From a checkpoint of a small mixture-of-experts model trained on Wikipedia.
Size: 8 layers, width 320, vocabulary 2048, 110M parameters.
Experts: 160 squared ReLU neurons an expert, a softmax router.
Below are experts of layer 5 (counted from 0) of a mixture-of-experts language model. Rows are named up (a neuron's input weights, with its number) and show model dimensions 0-63. Each number is 128 + 32 x the weight over its row's rms, rounded and kept within 0 to 255. Numbers have three digits each.
Before each expert's rows: a language model's description of what the expert responds to. This comes from a sample of Wikipedia text that the model never trained on.

# expert 40
It responds to: Sentence-ending periods. Periods, line breaks and commas closing clauses in narrative prose, plus conjunctions such as but, until, while, and.
up0:123091133086167076172154121099144111178108158091110149118138123067144166180071122143141108159134106147080137091172164101122093067088138174110178087142139131155170066094206177167099117097127155
up1:142143184144133093088106132101126171191087102181152098144165121134133125105120132176141193148141102104113085135122104188134109141157093096154140161092114094148109100182196093125176169110182121
up2:177064088154114152100143112126127126149103093100129100154065135154153132121130142083134085182091121113115114143148121122157151125163121144174112110136229125144129108071086073140128108135116094
up3:058073105101101124090087097087151168118158091082126119146122137217146131139157135140160137125132086142164080130092110131114118111141074137123141159144115144207088114050113095160108098121120107
up4:146074131135123142104061085094159128118139133073151104179135122218099156170142134138176145161163145137160109164111187123128183132095135098124140145121151152147165147061128130130142038136112177
up5:139155153122144120161119118130115143181152193112184102165113123062092100146123145121132119108096106096076103105148069115149129185079146164181114114114151191113107113155121127045072140113134092
up6:170139123107090097073108110158152142117106157098107114101135145123175104132136129122097164117113093120013131085156132157124123193115158146090131163123122188149117128107117137150156165166156090
up7:110144163080111183109130136116119144121136114199125121171102129114116113118109116149091090092120161110200133104120090113156111137157112085174102143129117170150163176128113113050103159075157162
up8:068048121141138130106129105151100119135121130072108118111150151076101080108135115088073091088123121112115068164098102166129118203140104142133142138200097140148146118118074112092116145156094181
up9:123122120151128070148144116138158131115138176163115093139166129097140157178138128110121109097121152151111193130176133163078139103103112126108136129130121147202073221043121208170168121058137131
up10:139118144135102113075124117170149149107118106143124137108099124113141116125143138138092118136090125139185127090132127186102089129189146146072134105128144209123159104059128142121128139195140139

# expert 20
It responds to: Line breaks before headings. Line breaks ending table rows and lists, especially the blank line before a new table or a == section heading ==.
up0:155100099094123070098106153125132150118180096164104154114124165150099200087085152125139123133073123110117144103159175155109144101162148119115136123141130151130145156152083103167134144161141089
up1:125092154166117057108123153143103141186091081056132054122085127092144207139139135113131136156173146094169135090128124116145083121147103115177132157140116166112179123129124009161059124108099184
up2:115118139118108072117156121124140111088171132168111170137216106095128055116155157125105147114137141039069129154102143134121162106113119113107097153164039141161167126153119144099133159154126063
up3:122198120083125138108100195114143158102079157144121167092133173119127163133139155114107100110146159100104197078154178139134158115134162123098146120116116157118125187133139153218131168126108092
up4:171155195078099138115128122090130093143084122062162120135108151133149140129092089139125125102093120125092090119118169107152147080096123075145141173129154117107101122131135113132172108178160134
up5:107105121058137107101155087148152130127163148176101094173147115136041104067139150090080085136212138150096123169132140159089159115154108161103147148117119153121140132070148149108135065140109126
up6:118082111164105110159106163140102108107126128113191101142162142145122076079156171105162102122199128133082132141099205174163112158157077134128108162179153148098122117125090086101128199103097118
up7:140123140140169066117133092095157128125110123096099147125153154196086158159137134156086149131134114104107117135075088153108116176117137118119118164145134163186136137085090111064178173177121158
up8:172167143123101116144114156093091115090120167123133124131173118136113094163146108122132132065168165096125127174134200126126049104124125122162079125163151089133079171115174130104105149124126130
up9:149139159097072108106129169134139107147137147074087083101111142139170151108178098128100162130109172142141188129128124098137136129133170072095131119138127101175110193166141111147148143130116092
up10:153155117139113169162061108085104141082114109128115160160145120169184130096109146190166076106162196116157128228136150128117114124141120138121170109101142158075090120103107122052093177106153116

# expert 30
It responds to: Commas, conjunctions, -if- pieces. Commas, and, or, & between list items and clauses, plus the word-internal piece if in uniform, qualify, semifinals.
up0:103141128097098154126163093123141139114065163129155151146150128110092162060098110115127140145122171079165082139124129169162153148102154130154152112161138145166073114146074100218121157128129172
up1:095088110132128123097063114096122160108177131089096131081095120143134087196152126117179127085183098137207065138144131127160107155118138116109088104104176196112122096149157171132075115118117089
up2:140153143124187104126109164084110123102123096170106123087171126089119112126073117134078112130065162118056159104101126155155145096138104102125159129117161144136086124103143097132140158102068125
up3:105122109159114086068091103101161106083119148180114166130143127113128149141055117139148119150081177120114068153140137117158093216131098143096156147070138089126112098162101121095139106122154087
up4:140129142122139125146060103113113151087070118093115188117123131117110090113142179139130095112121188137146093104126142132135102131116141135123159111119094119125168107127107170178107177114140095
up5:141113155107155119172108098123150108138078142113110124206164113149173073108109153085158127103164201130155175070115120107099132106094131126076114163172151139132098103141168149107106131133138087
up6:115072157062107113125161077181162105121167117089151096119129133162103079080089136063125132131150134142172159101177119134099125096134184100165172107141129123106055164101146136116085139127157147
up7:124088155142101148137089135114132176105120048135130125165116155108124110151214156182117161140107065133153124123123111103179129101159093090108127165098085085123142107078155137117085187138206124
up8:175160187126168130173059112121167216144040138117148070154140105130145119163100114119116121078159127117109124128117116134148132101161144160218092115104144110136126098128138116096147099121121110
up9:152186104131106120173119145100139147103092155111055087148140095145123130091156150105139145128153102086108217134141153138125132133104163097128118153119075086149114129117148086103133108092123120
up10:177117133081164118134147149095117078091073117128144126152128090160116112095133113110123149179128161122020141115209111120139125214125151126123111145085115188122135171087198165124141061156162138

# expert 22
It responds to: Line breaks after entries. Line breaks after a sentence, infobox field or table row, especially right before section headings like ==Career== or list items.
up0:192112139067099059154089087153115162175115097096155098107204149119161187119111134054117153173120102148113075113108121113084126122115180176092156118129156130155114105066095114116195182101162115
up1:183103148097137138182120039103155144045084135153168228093152078140111148108164177096128125137079088067096173150166133165110107171133092088123100112116127145134096107155134097095128126117149150
up2:162169201127112124135147106106146119073100106130122161189215099141143139143111170142151121069162123153094128191159137176191139162119113070192120157131078151142113123116134102140101205143153175
up3:123116169152146127084111198132115119158038108118143145127122156174070166107194197143168118097154111155126147169140169133120143108163144176140120130135160076168128193125105132139116091148100145
up4:132108090123163158119105147150115137104133119117118088116170151082171214171113145119055145168102167086116173085142128160101107142109113133132128126167110155116039142137165133153114131080108135
up5:186127122130127212111136124114132127082094139142135121138160124152139169147183153144101113151116167109139206158096106082131135124129128115123113127141081164102137094123124172102097146168099097
up6:162093117107121128121107155130158120128145163045160114122068117152128163200133170142126086118163230101229077120154167148150110132119195111160174104113133111191162164130176150116094075154120126
up7:150096174127126116190120155109126142076129131102147158132132126134173096095184189103122044141184071053109143116148098088131115099113158106126155103140092126155074208106167119099110064127154057
up8:098121135121164161160148154121174116112160142126114184111181118146104132157070174076114060111144100134127172092158101219175052175129093051127127119172096172115131137123117106112151120148159096
up9:115151127149136093154142151068142121158106128177116197138221118129117175175159145117118176114150066131095126120140116146126123106116132089084136150086084145126115170119171032143153186123113142
up10:131147105147122162154105184153155126025092128125092180112231116127162095128073159195175145100098082092154142124111201114153165121096197114106134133079205102084057123114104115143142149100102110

# expert 34
It responds to: Spaces before table numbers. Bare spaces in tables and infobox figures right before a number, plus v, V, Z starts and "ote" in (Note:.
up0:132117108126102075166108163100150148108081075107165106120102131135117138109080162154167133149162097114116126077081134090150164156092116094107101163098100135143156066145090161165146142168128116
up1:139118124139162067146177169093165137151140088113081144120171120178113108140083148119142131093136117105073103161140177108146093121153131127152098169165114104118131077109171100101135087083093148
up2:091130113054092107056129101121124191125128168117078118125134142106159089112080149095125039124125146097165123062123136117123093120206106127178094066129125065145153131101165126158162188139149094
up3:102142087125204150149177130122156125130190121143086155175074143141228169151095145127140121123175098135089119067091110133139122080159111102072065158129130091191143113121149101133099081119101136
up4:105152093116106108050108140111160126179197088133116071151111121104156135040175122125096122084120107105133138095148031144101121150140113127172064145063108098104069090104128106166135147105131123
up5:111167106092142068112110173098130124085153103105167139089065108165179109095138196133149116132152174135132137129159134150158126134152083164139066111136126165096118118165085147049122115101067144
up6:174212142073142098113152126104130124177165057090186098118087140111081142111119125148124158121181071120088094119137135141170110124124104126165081114134206119047086125140116109106148013144068120
up7:151157151099116108091182123112154093157166103104100086106054136092185158160089128133128144091098092103134197171121080050104152143103161157066109107122113190117127164126100142130135103136128126
up8:145159123092126118135127118102142162080143171114164114139137123113164133164159130210138111118143098097115127110104122141132105159100117089177044105156130121177193117147110153126053084204124162
up9:155094138125140128145096164097127120166135097090115126094120105118100133127127154123160104125122235079119050128122091149145106117126161050175092167131092117121142108118132121136084188121106127
up10:158111169107136137123143103152144133101142098105183168135139122038050115112088186121164113128186093115074112141147151129118121163161108125172092130147195109112059090107092103101122075129062154

# expert 35
It responds to: Punctuation and conjunctions. Sentence punctuation, opening parentheses, commas, and, or, closing quotes, plus word starts Ind, ind, Austral as in industrial, Australian.
up0:154165120128117130088154184096123148121143174129135132139121130086069127082118127143081126113113099122134102123169095133141145184076100159220093098172108148131133154157186037148137088143128174
up1:087104134148145131086126149124089132111131138158179143102135134081115156061166158161178136182162134119106070166135100102136108117133133140148113120169179098150130108163131163138092168112136150
up2:130130117060148070114101170136170127102113149122142124117139163097151166084126135137109127166107138173043128112155221147112153132190080141163119123127142131106161092112155132173148194202135131
up3:175134128149071136119118151150106142177100183109192110134115110130142168121107120160109129119111106133104119106133131136071172166133117148128130118099118179083150093137124240176089114149136143
up4:134135104146051070146128117136165113143090163120086090164083106087057123157104134125135102039113180114169121134146106130112113113065121137120127139108088103120147148176167092125106149111158146
up5:115190110093161124181135192091138169111167141166154149110153165125152136122161154136131123181156137110124118170093146160134112132101102118138172138201144198129137113145165110106077082149049146
up6:126179180113109150191114125107114135166089145067127148157041130167122092140085110160148092134203098124153132090103162117160123146145100129105133145098159089117115180129130118104116110105098097
up7:131183131123164094093177144156127181129085112109124160121150097124098103125144144123118122121159085094159131105153123231141181134098132146192128136080124084122127155123094144126110112123154098
up8:048172118153061112164074103120130105120110108101131104127107113146123181122145121106183134136087148115081144098102147168166134104117121075101132128121217143095137150089130132199142094164162112
up9:110104147118117195129150098139147124083125153059206146139147090133156068118144110103099146132124138154143115138105156106127152140120051154064051143096097136078116107096118093084096134145103110
up10:187149119117179084102151143161160111095172095133153021133086145088101105132145118191130152122168132149135189136073120124090145167127129139120142057145077062112106085133089088079074160114128083

# expert 48
It responds to: Word-initial capital letters. Opening capital or lowercase letter pieces of names and words, such as M in Madrid, S in South, Al, Gr, emb.
up0:109155163112169159134103134130099145125089123091106087134105115116096192167116146192062122099116135125127220139132127128116130141154151146137150148142158161141165077136142103189153147104149120
up1:098128110139137112106139126117126144088170108010133080141106140159090112087174180063151099126138096125137161134187122102056117136155086112204108139148122165136095133112183139172079158109129147
up2:109080128134155138156119130171092102105118107148071092105159125180132171135158122149057150112138166116135169143135152202088133172202128159168083164119162140090157162137108177059170096143096132
up3:141159107128154148157134137107118120091148109099123086122115193110130098127139130121160079115123105126213197131143167094102122103191143131162141154155162167091083107158146161190100171140156118
up4:114112161120094138124095137112161088156143093148139096090166146086191104154094148104124152139130122125082036149158158105193137172135126077133121142164108125145114115126085123138155102124129112
up5:131171086121170107129144115065146127118101046151160152209083154125118138125149120159146153106126169134201135099150116095105215147088141112101148124142163123122135128112161104077052102162107195
up6:127091098108112136053086118106126117154155138121119053126205111081111143162148185115091134132129120113019088145080108189127139132136158130138138163148137165170116146105151079136121161148112194
up7:132159120208153091139088148070173171171093078118096143166134149151062133199165105129095103175121202090153157152180136085140154097130146127112156153143091113092139112124064130136126140076129120
up8:130090123086114140130079124093131131090176095095119205056078095108135153118129134200127119154104205170115057140134116087128150094140142097154135143104138122146096185127117121095104127076189092
up9:127149132140144129108163137136135132128110176099105075143134083110154154172197017187151093088115155166120125133130164154069095126127100091148154155115167117095160148170161186101178084155123100
up10:121141079152125134148074115157125151133114139089113174134099087112113169077122103160153104139091164122194131105089110128159117102087165122115102137112109144087125082166112091103154143125107147

# expert 23
It responds to: Units, URLs, infobox symbols. Unit and symbol tokens in infoboxes and coordinates, such as ft, km, m, slashes in Team / Apps, the p of https, degree signs.
up0:129130151102128079119122099084134149138157133080131114152118102064127144109214177096125083087087136168148156136069124155143182156124151098153139100085174180146089219113135126105144086151099093
up1:130089053159148115131130153118135063100134062166174118107145121140127171133123138078158125178135124149124100138123149140113102120161142137132135073142110159164102158182122149093124133162107118
up2:138111123121112151086133143086126140135112091127114135114088139137131150136175160143135041118118142133101037120159126122156159130133117122112162137129139107111156096180172134141106094129080071
up3:153082129095124129103159103137135140058108146077148041126145133114117072169109125161097077129196105110082118167094095116132132149072152099087155070155118129090103158075173092151118117129171085
up4:111115127128136132138096158151127167143150126115119152158102212122127054126172119130142146121182138159115121111138098149166138128141153166147099179102154124067163133136112135117093105180133100
up5:163122133132145041129089178138170168089092035153112111120138035120194150150106152144077132109114116133163127101122152154101097133134123111065148147111086156134121095178155146095172102154211145
up6:178131135153117109100102161087123143168176119099121100135107089055108123123216145109134156119080175138101094218135109136097114148173123123119112133128170127115156107110144168142073136124197151
up7:117182132159150107180131184121149142173178098136095133145074131156145141126106114088115095080213093055127123079139123139070123099154147128092128137162079082153148090154125093043093158169119124
up8:113113193044149103146144108078096150184082163091131156147169101072113118089099120114130142133118164167106125108127142100135088116106052081118072181145185130157168125123144132149114186158118138
up9:138145137132140165104154116119130120103104200149136078100160165128131122171112092106139141103091165121078163124142097137193176138113134078110113175093175195171112121121091112118126128146140139
up10:156133143127103128196087136126142105155149103136132101175185099166156175123134139144154094092102125136152142180088135125173061130150153146113137132117159152089083140156207090123108162139107115

# expert 12
It responds to: Digits and decimal points. Digits and decimal points inside numbers in statistics tables and results, such as 97.4 and 14,762, plus capital S as in ESPN.
up0:159148127147108082222107115122145096131194106128161093158101148057089109125085109173078131108105099159143116104169132207106083116059136134116126161145100146129146131135147026149179115128143115
up1:146133149088110082119112136129156128151201090117119175107170117151107139107106134145080123128099138126110128087088098136184108135096116115170173104111194131130124165145123123107014177127131088
up2:123128132091154114118116120151127192146103101129121075158090091118106136135111143170138152140147196145160110135139112108131117089122127106120083104126153143159117105153110102154151088143168137
up3:125112126117077115181098121183149118123137133123151084126158138059058152141194157181130083075128128059126161166142133129154097083152129139110107121163143136156095119140176065115132136165197148
up4:110111096069124131125048110118129165122140133101067194137122102143098150116152046127140140120143128143119159136131222104226129075055174055097123145141123107154147155160118140118120162164096107
up5:133116194144164111165164116149151143175060117141158166122152140069147166187143099155086146112176205147129125187154177147178136124091104135086118164149061041131230091072110121132098129104110114
up6:164108115096138108099093113206144148104085104110133105060150150092134114139135112138099123117149108111023083100114062147176114177121154149107131150134061102118166182135156136101142141151131134
up7:141176108123114129097103176073217187155106121118152093170140073040168123133156175113147076105117103100158104101167152212161104085134159111131121133125113098138135117147159166128108105110123105
up8:136133124105149112134093130111134158103087116117131108163145148127093135086121141109160139126122158084149064154137144086186114139128107084161101117221100165186117130119142199146124139138112127
up9:144108109130099139133082117130138059074158144105155117142113114082071120136115086168160122148184137134133137141117116154109140162160126156154144124122149064186114175156092126164153059148153128
up10:118067144016136062087090112143124062143156132097066091124136089123153102177110153135145103181138133111123124075148151168161110125058189140118135142174055176182131165098109143134083093139119160

# expert 13
It responds to: Name pieces, Cyrillic. Pieces inside proper names and foreign words, such as Fran in Frank, ol in Mussolini, g in Algerian, plus Cyrillic letters.
up0:100164148128161106041103167165155089084135160105132140182074129105145093128130147084150147128138142121140095141133140111131171177152143138176199165073111151141103142087101085141119177107131142
up1:157116138093156120119139129120149093150130128121193183109136145095123127124184137088100132143105078126094115168068179102067105135122107131161104112145142077151089064188119110101100204120138173
up2:226084118121099105129129154120101179127131083120143126164133102137145119154077156118065104129195078112115135115110114166135095150105117117107093176188129111137176126099133108154130106146134166
up3:146186153145111118161166142077121141117155122079162089185098152171108109083114114093154086129122125116168144081154057159231157112197084153170110125155124090132132170063193085137077159109162161
up4:113139143098125084159142101132102164169135098100078072165141102114136104092151159161128128183150105117107147104075155120162161199088104106050121171117160149146165148116084121117162126121148113
up5:109155124130131111120153072143172201123151131086109126178101130121083134123126221061115076123126145163130136132177160134122107179102150149132153073118160176145124191128206151136111091119160091
up6:196147176148147115156106124144145144152089155115136138123168118153083124077088137178126097188125094052082154095124092137082144184092133171096128143151145123120077125138081070116108134144074135
up7:122110155109166154083141162069118137098039114086121092160162088145129148095121142203114113083152102054098126082107153137161142137138125138203128076176142135126121131166115150198129164149154174
up8:103144134130149176072087078130116130099094096102096106135143166102084148135110121101119111177147123152102131133162175077119213162081149067139110101162140161121101102105180127136078098111133119
up9:118139144127153134170205056154095117109114131094147104178054159138115118056140114119119133169160145131095136123069090125127102191109186075152148123155123179110181106124142098083156145090125131
up10:189094069079115105147130113125123150146173107123169118070127187105089101165122075146140124146105110133144118148130149148122101182128124145089082125155113156135152219139114162108138104137166103

# expert 9
It responds to: Word-initial verb stems. Word-initial pieces beginning longer words, especially verb stems like desc(ribed), cont, rem, ext, ar, plus capital M and m starting names.
up0:150183136072167106116099142128107117144135128066166079089122154099124091076037121134141093132167174128113121143097098121110183132139140063110176075086130122145113146121103117094131132106120043
up1:226143143068159116139096150140139146108147103153138098121111154127076095174098114180092139151098069125093121120105135135158133114067117167136061123140096112171109168136167116065127113146128172
up2:125123122169137141171120118161154123106142168142106081160131084154120096112102167121116075054090151124138052150136078115104117126072125114182109116121151172155079070130126029135092132062119092
up3:149153132145083158165115123127166121107104143104075108069077099180091121173062139127187110106168071130113164139071088060105170127136110065122181201157119064114166205178115164183095142161155167
up4:143115129160132108132160139079133200106136091161109142158082113115076086084126140137132076120160116115103086155146127177144142096130132116138154099155121181106110146141205062070081164107137166
up5:138106120111143071175129099097155160160112137148160093143078133170120113145107133133094115097111173086132113131114135131147142167116144084112132118107142125176209068115116133159166130120132133
up6:069056104155177131146159140119103096133122126134112121118122140126126175106074114106097127157192139102130161093116177151118121111115111164083130163141122093069098141140107181124145129147118119
up7:159133098159110142145201099101120118116128162088121099096158131126116154165097131106083098232117116143111125120126169183088090136087118167129161132107090138150130070115137140124167049176121103
up8:107160101101174107060095150093104131138095130068075087146151183119169184069073141147092118132173070117083134114131103114092135081135124126155071120137161190134130148128149139097110176076172130
up9:158154211111118128162152117102144157084138148123066134063109179089182159107069123214111075098125146112072085140116157160122089089166095180179131110141172064148170105160128115141121176117124133
up10:114121136093096122168136147128174141127146060083151127120161162113126148108154152069120099142168134145117085202115093131170144162186142173158138105203100144110082182106112117117149166148110114

# expert 17
It responds to: Inner word fragments, spaces. Lone spaces in tables and lists, plus pieces right after a word's opening consonants, like st-a-ff, st-ill, m, sm, br, kn.
up0:135111125137133094144134157159078150174175104105142173083141103085085109139131105101145131149172179110098133131184116136086148145164112123129170083118094110134082106145064129079106148131154146
up1:150132183124108123106214135154152135103085140130144186126123120112139155084102069159157175148133164160067144067130147098154139121104130109113086132141025159159138144135144143152096121207110148
up2:172098195116040133116108120114149098110115162137078071105131108145182183096118115125167166101148139077185085171088080115156156124109110087189149133082094082094069159162137155161087129103129128
up3:120137127121161108180172115125134144167114139143083127111129140102121127119185070068125153113136141085110157108136171122087100183142131103157168082117136169106073156114145170066142149156133126
up4:142101097071123119118141105118173172129167080129036169111182101128086134130123120103143138107155114126089106121156065116154145133149104095136151146120119099086115181125132106031116142094073145
up5:136091098109117123101102144121164154142175129136119119132137099092192124126139101089083057109105174142143181083159128125169140130106092141177112098188110101126143124109033162125145129148160145
up6:145107160129068155200143106122138147079121053169113073189140119128136137114138087099189132121157166117161116141153147059093093102158119128145117078099164171161102073111102146100071074137162119
up7:148140146127118140140149144111153145080163136096156166129107072104084101121170159127167076123089105133115096144115196120156107068103084097082125094101115115163056115128094162063186102086149088
up8:094178053111134102151134122128144174121206139156143152133160142124167071165117150116127079188143108100078135130170106097099077111153061163122142111137139146141134116093119102169174133120179078
up9:147136135110078159164076120132136117117154187137133190075122137084135144160215145119137129085123109124087101134080121094169080125106160141148100150140173063160139089092121042122089158142090130
up10:136102116136120115093096160106108114164190094107140140169213115155139106103159136111085197145135109167097122184153113139057107126138110149056093157097075133153144157071114090133128160168132164

# expert 21
It responds to: Letter C and St. The letter c or C as a word start or inside words (broadcasts, Cecil, CFL), plus St and con, often near coordinates.
up0:143140168141186054133139144088094181139104104104069114169125107145170154159099159144101114158187130123112133154087133170146083114148100148123113112179107141089195091157208102132122166096183108
up1:143113102112116142147167187140153174153097072121153053133154166151160091096130210114132095173130150168109104111119147135132101106137116141110192120160120120150122156122108182127113114123180139
up2:076075122154181103092164136100153127129091070140054137093127061087159144104121141134141143110166159137134096106153077170136127150088153172149106121100095166154091101094121185093096106139162065
up3:172096137176143110157145163108121115111102117137081188151154099130108085101146130087128095115127147091120063097073133120125157146125124109185133137129123149129075161110142083130158139127161178
up4:142119165120143121140073105097136201076099072121112117089113092096119115118149123093131148078169106100162116146129144136074124125116170122161144130189127086125180134126140155139092126127079134
up5:079087205123079133138106150108141143202101169091156100085099130127084151120208169135159132218152151112076097141051161156150111118113098095134177119134132133138095121075044159096098151130154128
up6:169078147102116102122082109169151143128104125104104118123170138096110160157087151118107161207148118167111158126199173147164169151155111133134122074128198135095146129121067106146062128115170110
up7:161096135111153104122173109066107132147177156087145143078117122150136195091170211141135074176133116180141066156138078082158153111137112122098165116086126158114158058135130076132108181150088099
up8:076105148106169124070128139153169174150104149092120171125124155178160098110113116120123116165059190103120086149120153106139164156112145097140158123154093136176128231077199088130133159110139142
up9:126125174142136149171126124117124121087063150138092120137136152106131068049143174107043155091131116105170104129117123127157171063136117117085101079091100160165133177129184115093140143146204077
up10:153097155156085145182123108173120099186107100100170110029145139100155140188160142109097130133098113127061187141057041171130064106128117129121137185140100170128148061164099157185140133178170166

# expert 32
It responds to: Numbers in scores. Digits in sports scores, set tallies, song durations and table statistics, often the first digit after a space, e.g. 23–25, 3:58.
up0:105079124084117158093130128142142143104069180113178065129142131097137085099133085158165106130171205137125188128162063114107093113135145092130058094212125122104126122103146156085128115113071077
up1:127102103151147169124110152083129133056185097125159146107083109114111160159110137063145102162143106131132118121160118126120114099113137105139171154203086160104116106128097174126120112107046157
up2:151133126051124146098116125103115163146104101097095142041130151145160065084176173112137135114154117104118111152089167144140161129135150121127096137175154184162142113152151111117111160125144122
up3:117119154074147170079079108105088149131135035056155163132156098134101104144047152150110114115147111122129169140163124103091125120137115116106126102161174061116112121159182175123084138151114122
up4:119113134104088154118139116165139141155137121166122114121102160091129109101135098177161132156159168103179045159010176116109125133052122170143105168128122068123179153156148112146176164128174119
up5:159165112161056102160069115101173167113111038152109137122131043052102093152107150111111108095110108128140134167115167171133182119105122129215144120126129116173068113137080092159142132109090151
up6:124122163130100191059134115084166162101089167103106170125105141090113133062142142153106095103125120109134166101128116132098094082168118125118110175159094117126118217151144223190118097169115061
up7:135171134073140117196101154134121116074116141136098137117121058041130055130085137114075121155120188124153136150159147142154118078116114114068075137098189133136164082098091116107135083141105147
up8:134098102118120193117147152102150148151131090139123117139153198136129120098116116132133167186144142052150082171090115116123117094100187088102118107115195111094072140154091135066136137170072122
up9:191131164127156101163142127104140110135139093148136143148115159145088129081059111174149102147112190065118088203150097095145142141083156136127143151123155099117101133114106168119145106170074132
up10:137090169150125117159133112081121132166080144130163151159117151178167096135122131102153070172089108146139044113088100116120142104160101135108163101120178107152081119145147112145106108141108130

# expert 63
It responds to: Sports lists and finals. Dashes starting list lines and score dashes in sports articles, plus F, U, final, inter and def in cup and competition names.
up0:125082169079164148176125147113200129132125072105127148104100133140147111105092194147136091136108156156114111106201104116079150138111112152112098110150172118125171175131085123111068147135102094
up1:140160149122133139077146196137126146072109161115139145131154137130141093168128150044112073119138152109083177149091146098173116140136101098140141171121130153131097154128118122117082152147093170
up2:140066120144117126091148121106185099143063096115171114142133159185145130137097130096148067235139113129156091086148179129111120115150195109150159113105156114134161112077112075174120156168120088
up3:143129140093074127104131152144120088195093121151101089113093090121155177147176122074133115090127175164148183073086151127085117107094122150172121129109134084108121112156113121125135133114150147
up4:161169121080165078126095132142149121196078083158146158090116145099140106106061182105112057109115120125079129117128125160120115122138121118101129120121138098138183144128159141139132106153139085
up5:136119208157116108107134124091102132068136095111124150125145116147114083139142137117000072130106149071145109086125113121111175149160146137089134135190166162115167118105101194129149200174130129
up6:153153147096134180149162165121128087117130092124112118068155194088144140069145188135127078130102155120086122174143135147123046118175119183135095149130129179113096100176117151150178128122119156
up7:144157236131160076123157148101162132124161101089081124089108149115135147190092111141157135091166119135122172101115061179133066134077130105219126135118138063146162089184173117172100086097145200
up8:128164153108166110132159107113136115137162133099101099089145117120162141118144047145114077069130145119175083099122124116148119132138170112047115064100092118162172169104149135136172138128151083
up9:119146164144146153147128122128138163137175131112136138177129141054115099095146169084098105133144152119151169139085139101151078112107121099042128112109137121118152131121237110092092154105123068
up10:135083143098113147153184140150134126100155098117136160123117174086146115156061124179124165142141102133098088131132101092143114116094190123163115071153122079126123114144111094038120105108127101

# expert 37
It responds to: S pieces and has/had. Capital S and es pieces (JavaScript, Voivodeship, Houses) and auxiliaries or linkers such as has, had, with, along, includ.
up0:188132142129107132116120160104138143154102082115177158131126115120071134087111144131079121166174100162179074151147165108176130167132116057125140137112189093108093171101074088144166131108137143
up1:134122116113115117116133114147143123064165086101077147073130088132067107077163132131162087133138119117145130165121093130172079117117102132140143085115174170126101178078156152189148160188147081
up2:104099163137138135140144191125118118093093172114142167089122147085135159141132144113116149102067115096090072097083173144131143129114194145139112136120115143171078058132092135103152101177125136
up3:112147109134082111070088129085116166179159184137084089125055117164100120123150114096132160115066116132144136115129116181094147107108122177132136129066093139123136123154152134194072095139184157
up4:144177205157124187159143109146107076130122142077082096164134106096144147168159113074164132146098114135161150108095093135112181131125145137094092107158199099131143095139142112094148134168144089
up5:083139125137079118112142139132131085105053160161112104086108106143159152082100125079121131136149173161135058152116129130146110136117108117100081178191124120126148097119163086133143141207162118
up6:090137105056156062122153106146129117162160111126174197170129034129117116120132144083042107065127112108157127068117133177131091100116121144085128120135096136099162104139146099104085121127166101
up7:103178098120150085114120183182117150071149172096146140149132181145141129102092159089141121132080155117156075118122157115131148130145135094094113130100123121171132093138130092165129164119124111
up8:049120163128151107137092112129131139133160106115090103119130066111131095090144140153090131110159148137124118120156136142125097122097108130121126145160134113179113150123154104137121076146113031
up9:142131102121113138135163152101135107192075110118117135148129063097069117100110090106162117166110115161163141163132131103102135109108185077127130115024120165133122122172129131173147117143083151
up10:147176163143131173136109152174122148128129156068182107178155127156070142117127118134146070108102050136144147123060115117127169127079177130062144125152136064105148104106062107118061210096123186